config.toml
d_expert = 32
d_shared_expert = 64
hidden_act = "geglu"
balance_loss = 0.00016
lr_router = 0.00171
beta1 = 0.95
beta2 = 0.99
Below are experts of layer 2 (counted from 0) of a mixture-of-experts language model. Rows are named router (the router's row for the expert), gate (a neuron's input weights, with its number), up (a neuron's input weights, with its number) and show model dimensions 0-159. Each number is 128 + 24 x the weight over its row's rms, rounded and kept within 0 to 255. Numbers have three digits each.
After each expert's rows: "comes after" lists some tokens at least twice as common just before its tokens as in all text. This comes from a sample of Wikipedia text that the model never trained on. Tokens count by the router's weight.

# expert 19
router:086143114146117139148125163127142097100160149144095092116138139172138096154141078131116081167103140127151149110137141123140093131087141129113130090147185176153132141115134090129116158155121117109123144118145162142119144186088148124082147106122112084099113152140117148109147116115138070155117140117128122096127146180092139124128159134142146070129121155123128146130135124152129111156073125101144144102177110178142133143144125118133160133123120082112103137094164143136125153149120120
gate1:088121139161172173142119158127091134109132144140130092147117137146158153120161130135121130132096107146141109129121138150156172130141151097178137122122157128126092109106136130139128123106113168098081160110187115158126118136171153146086129081119112096134105144147148158141147121138103042116127169129116155137120131168138105135153127113139163121133199107122128103104090142120162136160140102124146108139112133129070138117130084119110134130135119108135127143102141141140059128132148112
up1:136122130137141155158083126133135098113120124113100212154150145111119143093118137151162117093104148127134114102150086110117122158134079156089169120099089108127081129115113091157139115163111115161150142111128071160128135101066150113163110116137126098097124130131121146132112146140138132081129154160129100123043148152164113118174141140125144117116134107127142135159157136109133105120144131129153135140135135114118159102126125083135129151141121150129140144118157175136113150120144174
gate2:116155113132146121130172110128087111101169142136123167124123106084098136124114160164138151096116118101123091140123146121110145110129116147087125133165108129174119174136144162102149134120180141105134127143130124112092153106146115144160147117131187116180108171125191138126106134109121139145122106131132128124106114125132113118065122124109101112124139122099125180117136195142125145161118088103130098109092156137139135201142133064132135109119122122121127100139142111105117136142111094
up2:123122125085095117091156114123159142115117094087149077129125133134170096115114083103123150144127178153109161105159122111130121090132132130177142142111140146090093130110132128158116057151134083141138116118114147142125150175113124130127128100127113088130144110102091140101143117124134159104122163100153118120132118114101107130167109155097150144157131092108101099086132091145118118165108113134181177136162136147118130085122156177097134119161156116119137143107109135138171136123141138
gate3:080107145110114133098108149152116127153132113136155044141108124143118112148129138170080130139126118135145137136157112125152140115107119115152117115135142163080143104101129098109072198120149136146104133143111140132120147120064127134117146113115124126171114127159106074151139162101106122140076186106127122095145142144144103150122177148132129087135105141142090149121116127163129079115124126106115105105176138128125125144143123139157101169116130141143154156090146135119108158122111151
up3:095143111088124122104174134158157122145153124157151071143137147140128119141093163156072141147166123120126143103146135115101129113185110146202112127116127103143136116190112109114074160101143123148112144153143156125117130127099125151114117114144141109192147118124141064161147122116146100164127161107106103108110139115160120119145136136135135110117088144114094104100124121118130129137175117129100125130145135114114154152161128121145123130119132142101118138131143090134124188160133187
gate4:186111112117113163138153125138130120132168129133121106133113123118153144144142086134106146144132114099148150129132150154103105108117133102140136167136163133114155108099138100146130093151188137101129114115097139134079123115097122139079128138110143106146119174165145137101108073108143110113121138136098137098113120100064150122117133160142118185133135128100126143157106111108059122143121164080178136112160156104116100136142090105115157106117088125116109082140167127089108102132127129
up4:113146138158159092135115116147160134110130117125124101169122138123153158091099147130119146115142139149106102137086108101124151110117108123106160108126088123131104166148120157115120152141065151132155150122090083124136175148141128127166085079140118144153092121101147109135140167131150107122127090142179158153134087129139142108096120131086130112137175171130151149103131160132117126136112094118104133136127109135181095160115143121132138127124160124123141175079091118133160184085104135
gate5:153126148149094131130124102151139138111135160124133102110119117166176070145167122135131104142100176114135148128109111151154116111140161127109115100158133157105144093135175116130112135107115101082144095106125137136078137129110113123087092106127146123128116128121150136165130142116182107174095148092102120113138103116103142132140134157153120094185112119140112147114160153137094119138169161142115128081145117147143134161087122105119155112172155154101114133143139125172118072167086154
up5:138132125125150127128170117147124108108111153117111143131083143141118149148100132140085148163124115129165138112137089117119132113154095170098125118120174119186150125121113120114140156171148142115086100105115115151139117097133107157132070122104077123100162141145153132188121130144136117107095135131150108113148115130126156165115142116131129121129149125152107102108158104170174109146135149127137135110157162158137107178111163130103158159164112155135142136147141112192164051139123142
gate6:161139112109103163109117136114106119141143126137112118088104105173135104160154098190123128164129150154121162125150111130143156170143149136138189131117093125141140117161134127163152114131130132086136129134152146119090145144089142137100082088117125086130110141123124122143122119138109121119145139103118136086172149134198126169113142109090112148121172102163108112112153119184119153106129149105127145076185096137130173150111114134137101119129135117145118093130135146183142158117124135
up6:154104097152093094134117125123161146157134172112140167140100120132141137145116107131173132139193103111117089154151129110109147124118117157164152120147100149143127109147137150187129106126125129100100163151110101147113109094097132106112111151135109102117093122098129130112159097161169113147138122164102107146107145094127129081115073112094164124110140135126171157140125095152119114143133118138115072138119161077094127125151148118091124093095121160147104080129143137093134108114095135
comes after: " the", " a", " and", " to", " was", "'s"

# expert 20
router:115119113182157085144154106141109158123144078128147117112127162104130152061097130111127154093139175099131139135108126127102150113082112099097125106106089119135112110132115140082142150144107121176163139159138135146104141134143121123172142130118119134134099149127102068104163085115088102130166123144138151150125114108124072121126136136125132133123154139107098141109161126058117126123089103097133118129136120161139138136137135140112115138130152136093123104111107175199100127119127154
gate1:099095166147134143130140118146111159167102103113118158141102165142147084155122145158146117148110122139136118148113168116158124135136166145135109083084102134091090091148133147168150151150085143175126120135143118131089088161132116140077141143131131159112108101137126114105105121153120104110147164128139127108136144112140095098151155103132142141134138124145117124173138091087148124146123102138147104134165131164131150162115125094132136118115141151204121084094073136150133182152119115
up1:160148120139050132131147099085189107104097130083102114097116102138146176119186090116134118144138121116098118090142132139109102118101142153137128160148171112131125111121135121110119120117154113109117136153131133138152148127098118121163098109143141121128144182084123161170146100154158141139116108126088136144146122147145083143110135108115093101147122161122126159091111129122149170136132147118107134061114112161154136116117102146159145153124118112126119141161157116143161153138069150
gate2:159059109130122117108137133123161113093153095149139110121152123129138153117105124116126132126144158070130149094092118122154117126077128097122141146070101153127095129144119158066140112108137103147122169152138138151142151127132116117119143118102117167146165152142118067116120076148137131099144130150152189085134160114141141101162126115132103136122095109134094145106150094102127117101091120112134165109125104183126127123128147095146133142150112123120130128112116155169075162124097136
up2:160103132168159115112136113105186136109137094166130085084191138134120159138103134115146145137148158101099152143079102127123119086090107090106148146081107121141103132154137165058169116097120124146124123170115118112113117119123119122126145130102094166160160143109151100114142118135112141140158116107127165118147154103142105107157108145136139136135128132114086142088150093107126136140104101111142152133139104176146129132079120118114107104134122129134124137112122149179095141137076109
gate3:128120099135120104110130160133160146141175137163164087102144151108125134136144085105115175125113158126125157126148124125138121114160117140167116081162137121110159170120133120138143125129132091130148152145131094159132150163107110178131112164177150108076108180119108167117145141092116092116144132159150104161131106181103108149106117159126148108107147140130109149126159110114099113130120160143158139074139112136155140113102124122129163103124089095083111087134161121140168149107160137
up3:130126135122144138160132105093125127090118114104126123132097112130150157125137167105108119173125077150145108133116096133118145148085177117123140177113140122184080111138112119114129128173117118156130134137109162087150098130144126081156141101092123127156129096117159067149129162149135161109114168124126120146116115076181143093129128074162137145161101134112148102160140161148162135098118085137109108146144118126085137126129122142128127140157170155172129147126115115119098109109101153
gate4:169190142122100093075147125122082148103137156163097112131140114181153169102109111148129106135146132110114133156099120098097124162133119122144128098118107140144120139184154170151083126115103123180117163139116120141072099104142140075107143115136113125121106110110115104080131110113101117146131129155103124164115100127130105130101137077102133148130157127120113180106162130098153124117103110145177149142133128133084135113126113113147105126110124091115093113121116130140100096108157113
up4:141177141133138087076150103101104125085144131139093141130160092182166166077080136183123088174143140116092121137118098122095116128090139091098108138126123114099125149190122151141102104109129145206154128129145133107069116121151115130115145127128099133133131092118112110118149106142089121150111112122096110158134118116136145131135133106109104132099116142103142144121127104102123137107102102128113138166123147131129146160139141120138087128162115104101138134136072132148115113127132158
gate5:159167139148132122128140118135179162139163119090114114160158161102164121095108121098147127108183138111173129129128093147100103098079110136087103073111135134123121159103114157100157160117150110114147104144120150125125151154122117179160126124143101072125159128129099120121084113142107115087132101147124120139163090102114136132132157142081163103103133189111124134154131108111102112144115132122147125127136114167108127158122106153132116116134150086133142101105104176156106160112140122
up5:144139095135168157129111133146139096114097165118119133099154092128080153132165110121073130131105123085112130099128135118138143093112144144181166104139103166106082133105148095092137144149159109156143120095133086136120125144068162133125176106127106145073116179115107181127157116103147159171148112106116147103159139158136129133116158126099155142131123157151130149135105151121134126156117124100116151123144092132132159108141162128137132102156133115105120102120143092122152130117142074
gate6:132132116102138109140148107163127107111176144115108071114159143135174122106167131146136154157133093129135102084098162118118110147126107125110136111112160107147115139164111127089085126110140158102128126126120117141131146118143134147151124097084070111157110177103104098113082115119143123155076100149098146093110148120187170095117130105137105100109138181113099110110108130125130101129118144108114156137157097117112130100148133083134102108109072119130130129127116149125088157136168155
up6:128125126131094173142096136103145108110145134112121138136108145122077127140091122102113059150117129137118154139163105117152132106102163121154154121119150158165113121087161126186149115144159108125108143135104122135146127163065120119097122131154188118111107136169132140097153163115118104142145136117169109162114088160099116177110123163114141158147139114129157136167147133153121143101130109152200138148114127131119127127106123138139168138137119093081104136111159108151179114129128131
comes after: "\n", "-", " is", " was", "==See", " part"

# expert 8
router:117117100143127138130127116103118140102119105149141093148149154136147152105133124118112117149139142129167147120128125092090142102114060139096120101087144148155076134129143124113138164158124106101102123098083073123145166147143106195132144137106144084118168156120120106112157106122129130129161116155145125162134085092130123131096113169132127115162135153063146161142156119147123123170133157134124148156114137132110088116161096120094155092159140066130115117086126126142137123114138150
gate1:147120096167126123116079134135102094086084077199130111177167125124129140131121141085114122100122136104129149115097093119144115131141123108100131135175101152136140132149136088124104179187139107108114105091200111132120127126139117136100111115088089135160134154137144126148121099132145134135132099080147159102128143127125137141126169136107143107132119109158119166135136137139136056112119146103126137149172103149132091120183118126129151128142141122150120102106116132116141123111161131
up1:117162113117110125185162112116143113176146178084129139118090152125111167158103089147125116127124137112128102124132154132142181088145116159158121107108112121162128102135150163128167108088122165175152137132094158108124158125127144103162142131139130107115131162126134140118125128116132117090086151172078129166141139133138103107164118118139156127161177151104120102123089139102156169112118107119135130120101172143148167094085118103127143137110097147146115119122134156156142134164104087
gate2:129135109073104150146105138115086134131107134131149148168134143155156167084151091131108129124125137108131177102161119098134115060118108144111117118123140129154128100180140197114140161146122159105108102113103141102122119104134128152139157109110133120114135094154110097139128127143160080116131128093124119142126110103102116120130142156157104109125147130103086153138151096170130121094154089146152174145162105138192147106108108094118120139159131147122153169171114140128133093144104146
up2:138104119133128103123140124142167125125141130157113120119085110170144107162135132135158135133094139098073141094120148169136148129066122159133131161113097142134126115083104100154150115139134108165167138184146095119115138127134140108133085086149130132140123167138158101128107110083084182101138118142178132101135145103153109121176105159112139131108168124107145146156131161097135109144096147131158134107098134157066128097162156147121144133116128148126124083108144156135104128139156141
gate3:086136086130136095096125132156109113104148144113151091157155166132156172133140130145115135122122184108187129105087166143147119165078154117148151115096130154167129096138137142085110126120135123146122160085186140133102139135115134155101136097083149141129126140156106128126121143131108125099130099157156111145117103148108126141117129111111155109122130157095093158114142176102168083136115069106108127145141103151136123106129127111165168144156156112128106147146153136170132158147139108
up3:128133104138094105136118161167112086140158139110097121102091133134162096109103137141150118098157120116119111090129117119170145134139133100140100139152115144140147126126183107106089151147165148158143104105165114149103098148130124137105172122151099108092095137130101148146103124107105095170108125143147151112110159153077118143105175096105153128131135105159104127085142098131136119136120075122161186093163109129135165118099144129156161163102102153099130146095118156139156131109144111
gate4:116121082120097090108128132167127149117137132098112134135087125116113121134131139154166138140147109144115145116176147139144142117141125159133062105149152141160111163147149127099113129120133165149095136120115143131185142116144152153171128164108123135101101150123122093161134142140172140177106156167107112127139165123145103102097132134134129160162117129166113055141158123140189122074124164142107096132120154122171101160122119142098144146138074128144109104142139134134144122134150168
up4:115174187171096126164152117119146112111123154177082158177118144127141157152117094141128148134130111109141133166143127131130101123118115119102099127169123133079076117159143176137134126146114123119114149150143160142135128091146131079187146118089089171153139108138112114084123129152113117103159129131147135103136141098136084123126144105099128164110125152147145096087112147136132159120141128134102097113072107108130128123122125144108141115145146156102116138124120125171064091129125135
gate5:153120117137135108193124109131143135134175132129081121102110146166143115120150137160127118113134084147122110098121114119185109128150096133126125134115136103140063130127087127120122115137148134152119094138090122121090154087150154151145154145135175143087129137156111127118157161135140121167128152115112168129119135168151103105141149091122163162149135097168119123158138141121112142146141113115094173097113080122119176140134120119154132119102072151078158176122143096099122096125104141
up5:137067131139150172155121113099148129180158131110151145131142149166142141140143119148139106135103094136136098127112078148134121088130113139121140138144121110131144105145058138146099156111143146153119127084106149138124151114103123142104153145140158122107113119160124143101093139097165125162132134151120111160151086171137140116114154140139123172167149162094100150144157127152110119098131117108103160106105121108129141125118127115114147107137153184165206156108131121113157135147107064
gate6:115144131110145130208146083100100137112145156127150167137093133140116151157147100146078161095082136136135141101131129137122116118136091107116131148152128140100087184107132111141133131088134098126062118109106126141152162127130103158091183113142095098143140146131119144126143141135097106141169111149087111153141117150154119151139147100121138141108167107115097123081152120142153131184072125120117147142117136169102150123114131147119146077118129100134177127120133138146141117117112133
up6:174119138166129116116135081104149135119112098115097131145142084089127109114111099125133115112130136154122123143148152107142127091102093150133146107141145086141120142111160165123094137107119107117119100145147156140127118093173134099170097127156172134140173109111145155118108094122174138122130159185150062114081134105079115087141113120138109151151098089119133112152113128101142146116129121118148129154143140115094143106111096162100108146102126134119130151123094153126146110105204100
comes after: "\n", ".", "==", "===", " ==", " ="

# expert 10
router:103129148163142119111124120116141116102131091133118095114184188117136149111113126100123115124099153148167127108190139143128122096127103102125123098097133141154093132113137125105172133123154098148120164120080100141162167166137161157153156138118112117110113133116117095127157108109139128147154144181143136174120082110141125119139127152130153105140130149068159128134123098132111136162121120144166138179100128110132131140103099093141139042111137118120129126099175131121102161130138148
gate1:143169139126159111114140098116123141119120139127134117116136153114121129174116086111063104099092132156096144113099112129149124117193128103127142107098081165132099143085123146131175124119125145148114132114132121112152124146119102145111120145088112145066081175148137127124118135119112141167104123147141151107134127123130110152155142181147148177147157191146123144109137125122128133115120093111148143165118152111174165162093155087110119092162133136156136130129143116105159136152160089
up1:119168115146132131113123126139105146085115149101086107136150129105093126117125082081123146141167138148134158161159111089151089112122114145193104119162119094143114159144163095109090115151149101108143189116122090163122164144119163085148159092136109108158126133102115144147162126122121130157112127178148131149128122085131166118143171130156147116141150149144091115124155112128121159145097156110153188148160153134135120139126119158142146097127156127122138144127110101103137124133170154
gate2:169163094089112109122146142134109110168121136145109132142106131139156115130149080154093123158124077138142124141116153096123136085178101114183148146147107160186120117144127150125096122121125150139120098126109130167119163108133135084114162123139127100130077124087075099114105091117137135129130160144139140089120101130144140121154114128078114128071151137121116133081121168138170132125135122093143116147159164121101130105112160118153146124090138142101140149096126138089131133138169105
up2:176182075128125119094136093136089111144146178141173147116122135176156129153161093141068114141144128140138121125152153096100137110154126139155158130149111158124112097143145177119114101123147103107130097099094135181148110122094114121146163120125149116130097116117131130144075085133123137156133182125097126126128106135177180169137152134134114111124163131103121119124110147164166125086142148113149106136128140113123105145141126125153152095105165133105136151108104098104114152138127111
gate3:163102134149110144098125121165124121178092108113118133133125114063142163160098122140159098128129144101121109104124132123135138112176177085117099104103100143092104097124118099146151155096121082151112147124125118128121104151094133116085116170127145086099082142175138119159100140123111114133104149082142156153110173128128130143137127120112134134121140112165122098123165151135095105171143122110147099104117145133093135104159133094146135125153165137115141143198140102143140124160150105
up3:136143064112131110092092133099136156120131116167143101122113154129152110136154142098136153132160100145130159121127130112159109148099145143110111133140138129159133166124148125126087071166174182097150113118151099130096133120137155095174123142125110137156144089110094141088116157170093114144124118160114146120139104137073120161111128115132157143135120160117107120162110097104133115080096124129094182144118123124193102137099125134132151140102109138080097143126132111108159156114135116
gate4:151124131139143162150150088135151101117150135118111105103118134131121128156149079141166093128106110137125102090135122113138086139129131150144123127139145117105101127094102083129105157136174129144150097068137157156125103126119117146138149146091074081083119142102118128150123181154125134124084114147168105129069159122114071130140165141105127064131100139118134123137176147131129140116092100099142121143126103141127121092103159124158156117092110132176124099154129128131150090139125124
up4:124109118115091096105082150108161139155110140120153104172102108091129151139126183145070143099157130122113147122127104118155102126117165069137144133104125145136157135153135143124118151127118117097100134140143129134109151123125140123114111099148178141179127088174122165143105100125126116092125102110121173135140081150132150136099109105100180158092119119127118116148118156097126113132139123107121114128129169123126132157139113122086162144176115113050140139107106139121128144109166080
gate5:109110146074154171144109147125128108120159133198144098122133154168131121144137162131151163132120095102137154126108118143155140146129151136135096144120120150130165094125148104115136127170129082119119102122140151150127201121156151142127131110120130134178109115143077119137125110098148112101139109147144157117128117132129125134075131118125136123095141146125109101125096115167105120128148116109080139077125139113129173129129119132157116098136085119125122146129124205099112159089195162
up5:094132157133107134097140089127160103123144122147154130098110103172169131089139113170167167130143107091127119125126141117136143141131145154139095164126097127104132101167124135136167096119152102121117136128064087134142141103161154121183165128167094146135152139167117136135128074115144131172139112145148116126162119067101104150132125128113119098131118130090094098144155141114134136149153161121136169110128128151093149110122147104133134131146140116154115170102117152109102145164191147
gate6:120150136118141142179125143098089128143163140100108088072160173141124118143105119172130103119094121125156089108142123143134122112107136116099115121111134143127149154170140088160152156120152137146127119161121106118109107151130154108178098112128097108102117123112130135154155119106094138154118162087121111131143135123134117115122118093140131114151152100136136133115145090169161126134094111146160193133150097111175111154088094137104135110177108106119161134120119146202120140115177100
up6:132119102129164149089110127114134088117167114161107146133106178123150180159130156089076132135139113151147125096135158131109151158138143106137120111109135138149103124117159126112138175113111158100108129154145132146138123137097148142123148113108138153119141154116123079119120137100117134145138158155100145133154142131128117137172149133082116111136186149071111128088121138121117134130125085156118133117140113160121194130126105186174127074093139111114160129085179131152114097107128100
comes after: "\n", "-", ".", ":", "===", "=="

# expert 6
router:125120113133123110104128105120142104096167115096125169131125179095139146095100083112092163122122167125144158134137127130122142112122122090138093136139115110149168107144116139100153121161104116134144093115092099145112136177120088150136142147123137102141116151118132131097154132075102109125143144161149180166163087064125107140124113140123130091097176136064107120111120130131147131144139118149080147149103125128149166111100096118149178091127117125141143156109128175136125156162140131
gate1:118143143147149140126158166108166165099094169085122142140134129102142136158162061128104113147136121186077129121131156118141090087162105136140126158119145127126165122164096149162153131105110131138097146144124140166148122134149099137102147147129158120140145113141146064131121157095131112118108155099142182135107189102143112118136152095106106117143162077132111114131110144109121134159171152132131159165137146137128148096103115132106134165110153150133120088142137098128117150112113096
up1:130101128144136109150162131120152126105112139072137135150143159102163159151150058118154140150119113138097169135155148108111099084121096120124129145158122131145202139148139151129148120105139110103120105141117155136118126125134081141126162135104134079115143117142155076116128153104084110140111133141132132124106146097137103148153159097164111107113151090146110173114112154136125126164132142153109144126134155166124144089106092110114172161130096130092161082140124165115112139120112076
gate2:132122146140078147122145149120164123122133077097116101118140120130192103117148129151150166133070066121142065140129138131110165133113129073125155121117126155174151172136124143124125183115149111168096118146092134118100138177145093127107148102144086122136105125099125141136098128119116108159118118150124108080115121116097132152135117121130077127122134160154140133125186125163139141139098154133112108152147094132123129139099133091179135116107100106116137139084111118112132105126112125
up2:159162147132157097102166129127155154185108090096105132128128124155118123164132095108126160147110107117156124126097149146109117154125117100169122140138126133148130154167165158145115137153158101131133129181160140089134130146153134129108134124109110105160161111135126136135142117120135099134105124162105148108148074166107145145139142107108094154156162154158140126131149184133141131172134135103087093138097109139125095091081113158143158160130148077115141117094125124154122088185117151
gate3:108136142110177107147125182154100155101138103156131109117132111144151143088133120123138142119161127145133102121175173126096114121068135115145110120135117128137106131121123142086129135122120133133157157174119189145097139151172161186157120137107112099123128174148119124117128123130158102121103160140111157104127168117115114093098157134112132150146149157102084137119166110128121140131104126115101131092136127127098122092145129100103140131121141083122168090066151154118094170130176141
up3:095116123150146159116169146138107176144132142118132184105149145130123160124175110160111146127118103134111117117163149139145131128185129123141149119136111143110095134094088118135119119078117147118157096158117143099112098130126130174108133138109121141096147162143157179138114114129130148121138147084123180110161131098163150122165165137131110146165124151121091121135074111163127167154161165140097137112098134123134127149131124134114113084116140129183146088103140115062135133118153156
gate4:118107103134117128156123113127122087107189146076125127159119125129168120126124112171127096122122092104107137109137149138178120114129120038164129126128150136124109148129117119090125137127138145170095128091110131197090163162114121147136147126099096145113098169151118106126116096099122091137120102136163165126119113137132160140111138101085135128082141140087106120112129095139146114103098126109150110159136087103114137138187162082137116123105126135126135127115097162145141147118134124
up4:140135153138077148097106094131120093139119100149127163150106140095156082122065134138126130134104124109115130171128127151146123134185138125145112116171109093117152151119128133168150111127106147079129099114120100085080086105116106099105136098120111149128135112122157136111107138132148135121136124110119105158141112102107102115174118082135124120142175114094117139086109101159103149145127130163091079133095127111162107144130122145138097110132129139188165118169116137140155117176096143
gate5:148087114115142134128131125114144131108118146120131093124144135135069085088133166123129120147101130082135130140155135148137115157128107122106109062121182098157093180107110121128162126089115144164110132142101165163144164118131129148129191168151155093136112102160116101137168134147082100095105111126114156135102109116133155122093149160091124128119139118095119107143113152140118138125113108101116153095140133146119128160154096098087129111112099146133150082091124129115148178102119133
up5:130129102149129115111151144151145138196120124073122143136095181128132126138146126165130155122104133192136072129127134150088149153150143134144130122118122141147141087144129086124166133108122164138118149127137165149103140110135152166124128114137136178127105141113150132116098162044106120165116088165102147134147128136158080157175124106149149150141161166112133126106130138097142122151103127130116152132123164135137125080102128097132144112131153117136109122078144151098113132166157134
gate6:110112115138108141127142148140149146105131083113110096113127118127138140146161131101151179137141124097131107110139079139149102113113190123157135117109155119087128119125100111135146142122128154113135153140084113135110152198081136135154110162100092102161109113134130140106139081115127159103116152110125139147124172147088137140120141108162111121104197112148088115127148166130140163082130112161084152113138093139105101096099132140148125145070105102149155155116097155161131141127134119
up6:108129142128142103117115132094109110174090152131123119142098149146170164119114131139146058095125143118138140112098164110117139110111102140100107134124124112134122138110150139123120146082128120142126110154150149165122089127148128136127172097128116156082153098122101132107113167157105112173112160133134126133126095093106089136162148161107164189115087142134134133127136110102141082152115115103167129087164121132147131135124117138128125161164209151102135113117174120159155115093150146
comes after: "\n", " ", ")", "\"", " 0", " —"

# expert 15
router:086141092122096121131170100136122121125131115117102086152115150083118119134111129135123192123152130119116094130121110114119152097133132142170139139109126114154115090159110140139177128157169093128169134114111178160047108147080140136140136108100115128122074125124121100126130091142148131136132137141124133132120105159139115165121123114112164154105184156114095112085156151114144144105096129101124124160123086130077143095166121147165142118123154127143136126114152142159166119127165118
gate1:102135111148104124128118096102092102126100126173159124111130164152117109149159150120152119164133143086107169104162146129159111139151112106082082123139107117098108149151167123095144082135163154145119160118145097126154108155162129133110120137137148114094135114147086131133143095122130130101129105149116133140121140119110097147137083165112113118140151126109141141088060150137091119114098096082150126156121119119110124118178031123143123138120108146142107101085120118128102141146130125
up1:168117149119130105112085088120145155147146104100152094113127108136125117107136122117128141132118163139122133134108106121083114128082144122158134142105166108151154119098145138143148161166117130147171125131145137112089142075111140142163124106129051121135126161080145128093135156117103129152153151128138170094133118091182129116130168086126129109135133115115070141135179105106172126138157125153115147101168145172173133128110173083153134145153100108130124114130128150100124125132134148
gate2:152160131154133132110135122166169111135157136153125113152138080122102147149141128140129123113147150101126092135138128148127146102134158151186133117140106109141170110133108122160186137143110125102144139113106137112079096106065143124083123119153121081144099091097119148115115078156112170101100123130138090118133145137131133139140104112115127137059165110175115142077149135129145146084159142157137087114146135119121156152090116156165123100109145149134119131160140127147133133111105081
up2:160141126127129144166112132128170144174140126132104153120112103130119123132138133158100157074092137099154148144122135097170139164147178161131107125137128087150164124096110080134118132098104157121120145088110134118090121129131100109119112138147205109157121102193136169136133136097127159131142103118168123127158130116134105121144100174100109172133118150103108142108133170115114129121178145115102100114118165123157108122133124143132109184125159126107125175143105126128168138125129102
gate3:118108168169137138133116115150143075086110111148164079110134127122103155139111123081123145136148122124149116135134142076129113148132157139135167122121107116138096122166147139134160184170127114154112114169097159093116112159118133127130177100147181151148134141129119134152131075130137096122112115118114127154153138107152135135132114127145108125164059097119154133118153099081152088130135174129137116128166109143152157110104096122171130141133149126115154135157103189135167136134133103
up3:143112100092144119145111148140107133139149115129125171155139147129135125122124113132110114146132113160155137116113153124133100105122069089135127114124154133135145149120114105121096118112103128124114126063175061176162160113173101112140106122099088091143137154125138105103141164130101120138114134173147142108109136128138137104135190128101200145099158130096128142150129138137117116138136138154145149141105159120147080139183155133107139078100106105149089112106130079119136144098151147
gate4:132164175117121108072126158134091171142115121144094149128162135132157098121118155110118100116147078166125078132156141161130116103143146151131116076161144166152111155144100140120115173109144140111183118116144115145114130118114161122160133120142143155152151118087134127099109112155142173157124114110147134150111095122146137080133160078119135126120125103104143121174152148125120099176128128108153172151119083114139165134110173145117090106133094136130136100118134111087154150134139147
up4:172099116113153118157127133125113169125159140103089140124131124122133142113149125147142153147099110100116111150141134140158131110101087143120121148143121161150129152080133097166123140128119106120142175138156123167098096126135186109100118093191139078114120132165136087130140132116134157165098111110150106105154087149086121110141137121124132142104077135157135120151113104152105137153111171133187139142142105138123138173103130130123116127155164129058117132084139176098135144139143141
gate5:110160097129086073136099105132122149130107128122152102132118165137155164097141144131143131110136108160097143110160111101136122148130117129126131148125113093138103149148127192137162131149141136153096146127158118137109119160176133128145157120129137077182135124155113097151133131195146084150130161165104128118136114160153128140107124164098151149122162148124081115124137104122142144180128133107144144094111100097136148140125109143164122157151137120186109159075102111097137098140119084
up5:112133144194101065093118121123150143147108132134100133135104140145193125137109067127133134133115106141103154119133125094157152140132055089127103169172091118141128157167116150136131123147154115104113129153149125146139132114127115107145153120108143128149197118140115098145109106122110117157133141157104134129108133150114123125162119126095141142135127116117104141137172123155151135156110129115102188110116171096153130118143119159135081167151083098141115139118110091100175115118121123
gate6:117108097118096120118151127122158123121140175107122096111128125131159123176120118127132132110094156150131090136087085160141134156150142108150127126103128159098148129040151164136053119106120120118143145126155151125128114149088139154124143120137147126099081120161110173150112101174136126169135156134132114134102148148117134125125136091086131140106155139149127147105099168144157128107119118126153124111150172089076141102127113120107132158122104127168114170144177094100113108138119131
up6:137160120148114105123147154125164132126120156171153117127140132107161147173096142099139183085109152098152140154129143131126146149151132081178122129120135144142147112073152157120148132151147145148145155121085092147118086136107115170134124112119125085097117117164111137142098114133095097141161147149097104180120189152122113128138097101102158096083171141151139157144129147111124137114121113136119103124152154078105098162150088141105113147139140145107113150158148110104135146102135154
comes after: " of", " the", " in", " a", " for", " with"